config = dict(
    d_shared_expert=256,
    activation='tanh_gelu',
    router_score='softmax',
    routed_scale=1.0,
    balance_bias=False,
    head_dim=64,
    positions='learned',
    init_std_qkv=0.0391,
    lr_head=0.00952,
)
Below are experts of layer 6 (counted from 0) of a mixture-of-experts language model. Rows are named router (the router's row for the expert), up (a neuron's input weights, with its number), down (a neuron's output weights, with its number) and show model dimensions 0-255. Each number is 128 + 32 x the weight over its row's rms, rounded and kept within 0 to 255.
Before each expert's rows: "raises" lists some tokens whose logits its average output raises strongly, later layers aside. This comes from a sample of Wikipedia text that the model never trained on.

# expert 11
raises: "\n", " They", " In", " The"
router [137 112 164 143  84 125  97 100 180 166  93  96 152 147  86 159 103 107  81 151 182 129 179 126 101 140 101 166 133  92 130 147 100 132 177  82 182 147 102 188  62 119 110  87 179 106  87  67 154 105  79 150 114 160 115 124  99 123 199 145 122 154 142  74  70 148  59 136 111 100 117 171 163 107  85 137 120 113 127  73 164 148 168  98 147  95 154 162 128  78 140 168 133 151 116 158  99 112 114 151 162 183 133 137 173 114  83 103 122 117  88 124 171 161 154 102 138 160 115  81 109  53 143 120 135 121 120  96 101 134  64 130 121 138 117 108  98 128 123  90  90 135 115  84 156 103 201 137 113  96 108 104 123 149 105 136 114 120 126 198 144 111 124 106  91 130 146 136 180 152 120  85 138  72 139 144 191 177 147  68 104 128 133 121 147 155 133 122 153 105 118 133  89   3  80 154 127 133 132  74 200 142 142 125 176 125  95 131 132 130 188 110 129 194 103 180 122 108 105 122  99 105 156 129 163 128 183 157 139 155 124 150 139 120  79  95 116 206 150 170 123 178 158 113 120  99 154 105 146 127  95 113 142 188 156 125]
up3 [149 149 152 110 133  90  94 148  63 149 141 152 119  80 179 127 145 200 139  93 132 112 158 126  94 157  96 132 142 163 115 101  80 105 102  93  91 187 161 170 132 190 125 130 112 129 133 156 134 141 113 130 109 104 133  95 158 130 114  98 153 105 138 140 113 146 128  95 152 149 153  89  32 157 192 127  66 111 134 106 123 163 110 180  90 188 131 189 153  88  53  99 107 148 154 141 156 129 153 103 132 120 153 109 158 134 172 136  93 150 110 106  85 118 171  87 117 134 137  77 104 100 154  60 140 155 155  84 134 162 127 196 130 132 197  98 115 135 152  88 171 135 115 175 152  81 103  74 133 142 122 108 138 170 127 155 173 119  83 129 144 179  95 182  62 111  96 160 119  72  93 156 119 137  88 207 162 125  40 119  67 148 162 112 121 154 149  58 150 165 169 122 109 162 137 122 144 106 151 132 126 162  67 147  56 123  85 118 105 200 170 136 146 122 118 151 123 100 105 118 183 128 175 136 115 126 122 116 111 121 127 150  62  96  94 121  70 160 110 138 157 117 126 129 132 114 146  94 127 139 114 124  70  98  67 114]
down3 [136  83 115  96 168 144 115 115 113 167 117 103 111 179 148  99 108  44 100 148 112 141 136 180  70  73  72 103 115 130 153  76 158 114 113 137  94 125 134 146 113 130 161 213 142 165 131 141 174 147 100  92 155 167 146  98 100 119 142 213 161 156  76 105 197  62  77 140 178 126 108 108 176 115 139 134  98 176  95 141 165  83 126 146 152 157 147 115 123 190  91 192 127 149  74 136  72 168 155 154  57 139 153  83  96 121  90 183 178 106  97 119 158 132 119 126 116 120 149 123 111 123 142  92 119 146  90  79 152 115  93  87 222 150 150 131 123  81 150 121 108 160 140  94 156 111 189 127 127 102 123 108  98 128 123 129 143 130 139 161 116 123 144 152  83 130 190 170 145 136 168 136  76 109 139 131 139 177 136 113  67 166 106 145  79 128 106 126 143 157 151  79 114  90 131 146  73 109  95 132 146  77 225 131  79 170 128 132  80 126 113 158 155  77 210 152  85 125 139 120 141 168 109 123 122 121 149 139 135  44 121 174 147 115 137 123 121 135 126  73 140 145 135 156 117 144 142 162 127  99 120 129 100 110 165 114]

# expert 9
raises: "5", "4", "6", "7", "3", "2"
router [ 90 158 100 100  74  82 111 108 104 127  93 141 135  58 110  87 143 169  56 140  66 120 181 172 104 116 163 102 173 167 150 134 150 164 101 131 130  95 139  97 142  93 140 118 124 136 167  90  79 182 110 186 107 111 126 210 125 105  91 127 111 175 116 173 107 148 129 199 198 109 113 110 138  70 171 109 100 159  66 139  94 136 170 187 149  89 129 120  60 135 106 111  82  86  90 157 113  86 157 130 136 161 147 138 115 144 105 123 103 190 172 138 141 130 130  69  96 138 142 141 126 115 137 149 150 138 124 124  69 138 118  99 101 128 157 121 152 167 123 159 117 136 151 166 128  96 140 170 154  87 165 115 167 101 102 152 148  87 139 199 145 124  81 169 125 106 134 120 108  78  94 114 142 131 108 131  88 117  79  78 144 139 179 145 130  77 144 160 145 133 134 179 133 162 125 115 139 152  65 158 171  91 176 112 187  76  49 124 160 170 121 168 163 162 164  91 109 106  90  84  64 134  94 146  90  75 126  81 145 151 201 151 157 190 120 143 159 130 115 119 136 118 122 142 100  87 102 149 104 131 122 128 172 131  95 142]
up3 [140  69 121 194 168 146 168 157 164 141 117 134 174 130 123 151  85 109 140 153  78 126 109 115 191 221  85 110  98 104  80 132 116 127 127 121 188  65 198 118  87 110 161 102 149 130 125 166 131 138  78 100 172  96 133 143 140 160  81 175 158  88  96 107 149 105 127  80  48 115 178 126  91 155 144 105 102 102 134 133 121 180 110 102  83 103 110 123 132 131 106 147 126 130  84 163 173 118 118 140 177 130 168 173  82 141 133 142 164 133  76 144 149 136  70 128 116 183  85 135 121 141 104  87 132 158 115 108 102 104 132 101 126  96 135 136  93 110 115 156 122 141 160 132 138 125 170  92 148 185 111 192  86 138 109 169 117 150 172 104 184  99 133 164 173  52  51 220  88 129 123 114 145 153  98 127 112 154 184 113 149 126 127 110  92 159 123 147 132 116 151 174 100  85 148  91 151  75  96 105 130 104 140 142 113 123 137 146 103 112 147 140 146 111 121 155 124 132 113  87 112 139 163 152 117 143 141 135 148 180  83  26 133  49 148 109  81 170 182  92 120  96  91 132 187  76 112 104 129  98  72 127  98 117 129 122]
down3 [ 81 112 121 130 130 159 111 164 100 132 125 109 112 112 177 143 102  98 132 128 138 156  92 138 149  97 155 151  89 151 108 155  90 151 116 114 176 140 125 195  85 132 116 134 176 111 155 117 137 171  57  82 145 140 169 135 130 125 187 117 138  94 165  87 172 129 173 194 111 191 109 150  79 150  78 102 150 201 127 122 112 165 109 114 107  89  96 114 155  43 108 160 116 133 118  77 187 188  96 163 117 130 148 190 140 140 135 102 131 179 120 127 122 127  88 131 131 169 117 108 104 110 133 110 175 140  51 112 179  95  54 147 137 163 125 142 208 181 100 172  83 115  92 124 129 141 146 140 104 156 161 185 118 172  56 113 116 158 149  97 106 169 125 135  93  71 145  53 106 116 108 151 144 137 114 189 153 131 119 148 101 111  69  96 125 112 147 110 124 125 129 142  98  82 151  96  90 142 108 154 193 170  77 171 132 131 139  94 161 117 150 198 153 188 155 122 126  88 155 144 149 113  79 107 112 139 106 108 123 126 109  95 100 157 107 129 115 134 117 203  63 143  96 171 119 109  90 149  86 105 161 107 109 111 192 157]

# expert 3
raises: "|", "\n", "A", "F"
router [126 118  78 110 151 131 179 204 136 174 102 101 106  82 189 143 119 120  89  92 126 136 160 225 104 107  78 139  91 130  73 124 157 170 155  90  82 150 155 102  92 168 122 168 128 120 178 157  87 130  69 134 127 152 125 105  79 111 153 163 118 176 110 141 186  96 132 108 110 126 162 131 124 182 131 177 142 108  99 125 154 140 154  89 143 141 160 174 110 138 152 127  89  85 118 168 170 115 100 131 163  99 149 163 120 189 161 105  77 178 125 134  97  94 120 122 116 154  90 157  83 127 127 128 142 189  98 164 111 131 140 110 120 151 158 106 109  91 192 181  95 123 125 163 118 172 101 111 134 107 190 162 119  98 149 117 150 117 138  64  81 175  83 127 129 127 131 113 149 159 147 198 156  87  82  91  59 107 119 135  89 119 130  66 148 141 130 109 108  71  95  93 244 122 117 105 176 154 133 117 112  85 132 145 169 167 139 128 120 102 122 159 122 142 136 133 154 110 100 120  98 143  98 141 166  99 142 131 176  93 144 143  92 120 128 123 126  86 186 175  92  53 143 131 125 127 104 129 122 183  91 107  81 136  71  63]
up2 [189 148 160 206 129 146 129 169 125  89 109 115  83 106  80  54 104 108 176  93 120 128 157 109 103 112 176 137 105 126  96 100 122 151 154 121 117 126 154 110 109 146 113 135 124  86 128  73 176 118 107 110 116 139 155 104 152 154 110 134 104 159 133 167 184 162 127 130 172 162 152 136 158 137 143 112  92 109 117 128 137 144 103 175  95  56 160 108 151 160 110 102 130 126 135 126 136 154 124 106  97 101 145 193 128 118  92 158 148  74 121 144 180 117 127 174  84 121 143 135 112 131 165 113 111 139  84 147 122 114 101 142 101 160 149 114 170 104 137 116  77 143 135 143  84 152 185 172 172 110 148 243  43 152 172 135 171 124 196 142 104 123 165 165  76 156 130 104 139 118 109 115 114 116 156  80 160 157 141 132 155 157 161 142 191 147 161 168 111  87 162 176 159 125  95 170 155  99 178  71 141 143 151 134 139 125 130 151 152 166 150 132 166 105 128  91 151 135 158 128 122 198  98   9 112 104 152  69 139 158 129  70 119 143  20 133  88 127 113  95 102  98  60 168 109  87 149 165 128 130  84 110 128 129 138  90]
down2 [131  69 166 107  97 155 145  89 100 177  74 181 109 107 168 107 132 130 135 132 141 133  97 127 109 168 140 119 255 146 159 161 114 145 109 141 234 138 122 170 167  87 132 109 113 156  81 115  87 118  97 112 161 122 119 160 215 102 127 102 169 121 116 134 172 105 191 154 113 188 139 116 113  97  93  92 164 170 146 126  90 144 100  94 122 150  95 162 105 132 138 144 153 126 104 115  89 115 110 144 101 127  80  84 170 110 146 136 202  98 111 135  89 149  67  85 153 124  90 151 185 123  86 160 127 169 139 129  88 116 144  88 123 124 116 113  69 132 130 178 155 186 101  44 145 121  82 115 126 150 149  61 125 117 117 145 117 158 153 141 114 123 139 152 129 127 129 145 116  88 175 153 141  97 106  73 181 168 140  81 127 114 101 100 143  69 182  71 125 158 124  72 105 103 138  91 134 156 169 127  98 110 163 179 118 136 160 151 138  67 103 102 112 162 100 103  91 101 146 122 120 137 175 159 161 130 141 123 126 165  51 168 173 121  81 129 141  99 186 106 148 123 116 162 129 139 176 119 135  73 129 104 116 150 140  96]

# expert 20
raises: "\n", "-", "A", "===", "S", "|"
router [119 147 128 171 201  61 141 146 115  98 102 168 110  99 161 123 100 134 124 121  78 157 139 139 117 122 180  87 126  90 108 115 139 163 154 113 121 124 169 120  65 118  78 120 142 172 124 152 156 179 137 134 131 103  96 123  87 130 149 108 109 155  82  81 101 149  29 113 167 181 143 175  92 135 128 108 122 120  82 142 148  88 102  90  94 105 160 135 125  91 120 116 138 162 123  90  87 102 135  86  96 142 153  84 177  80 139 124 133 140 107 100 169 114  75 163 154 116  97 142 104 121 152 125 128 122  79 102 198 147 119 123  96 152  96 145 172 160  87 141 116 150 136 122 138  64 202 194 112  93  82 148 102 153 136 125 134  98 134  59 158 122 139 159 160 117   7  91 149 139 183  85 159 131 128 127  97 109 100  77 132 162 111 162  89 171 138 112 178 122  96 136 118 153 163 155 142  87 189 150 148 123 111 177 127  83 168 137 135 161 142 148 107 107 212 111 179 111 186 142 122 167  84 120 128 127 157 133  97 113 139 177 205 100 135 122 105 167  71 121 137  89 101 130 126 158 135  75 164 121 116 177 118 164 191 128]
up2 [106 153 176 134 175 115 188 116 142 141 154 111 158 158 173 129 142 149 161  77  87 201 123 133 167 155  62 113 162 110 129 132  97  92 155 178 186 162 150  76 119  74 167 161 156 119 116 132  88 129  88 150  76 136 103 143 152 153 154  87 184 123 108 135 140 113 112 133  89 176 151 129 167 148 139  99  72 132 118  84 111 147 170 106 120 117 143  86 129 204 151 115  87 140  88 115 178 137 132 183 110  88 131 169 164  87 163 101  98 136 225 205  73 166 148  88 129 129 162  38 120 175 133 131 124 114 130 161  96 148 123 145 126 110 156 129 106 119  91 130 128 102 117 136  61 155  95  59 113  90 154 171 115 152  48 152 127 121 173 162 133 117  94 162 142  88 112 102 125  91 102 133 106 141 126  84 109 162 142  96 170  75 162  74 165 115  93 137 111 150 107 122 192 116 127  76 156 150  99  63 156  85 197 168 105 105 103 113 139 121 141 127  89 180 117 146 136 178 135 133 112 137 141 109 155 135 176 149 168 124 132 106 110 125 124 154 181 133 115 145  85 168 152  93  60  95 133 135 136 121 142 121 130 146 134  69]
down2 [ 90 113 173 195 129 109 182  98 138 153  93 129 114 122 101 162  82 172 155 118 198 190 174 155  84  86 139 140 129 154  71 113  99 116  72  56 135 151 105 199 126 111  79 121 174 149 143 158 130  46 145  80 177 151  96 107 104 151 123 139 165 110 136  93  92 126 137  81 138 141 148 100 122 167 130 138 126 141 143 108 107 128  94 139 151  99 168  96 108 112 135 149 151  91 143 159 176 159 161 116 112 121 127 145  87 124 132 113 109 127 113 151 105 170 140 144 109  54  90 124 166 158 117  81 139 135 134 169 174  96 109 136 142  56 148 122 133 133 164 167 128 182 126 120 130 110 167  77 116  80 172 103 137 159 155 140  99 108 144 177 131 115  81 114 121  79 136 107 192 187  80 165 123 104  85 104 153 148 165 148 103 177 141 152 133 180  66 170 131 117  83 121 119  98 128 169 128  84 133  98 126  78 121 144 149 135 139 139 174 104 102 127  96 143  80 111 119 127 150 122  79 168 129  12 168 156 151  92 157 166 121 148 114 101 166  74 189 130  77  93 119 156 164  90 195  81 149 145 163 156 113 109  73 119 146 133]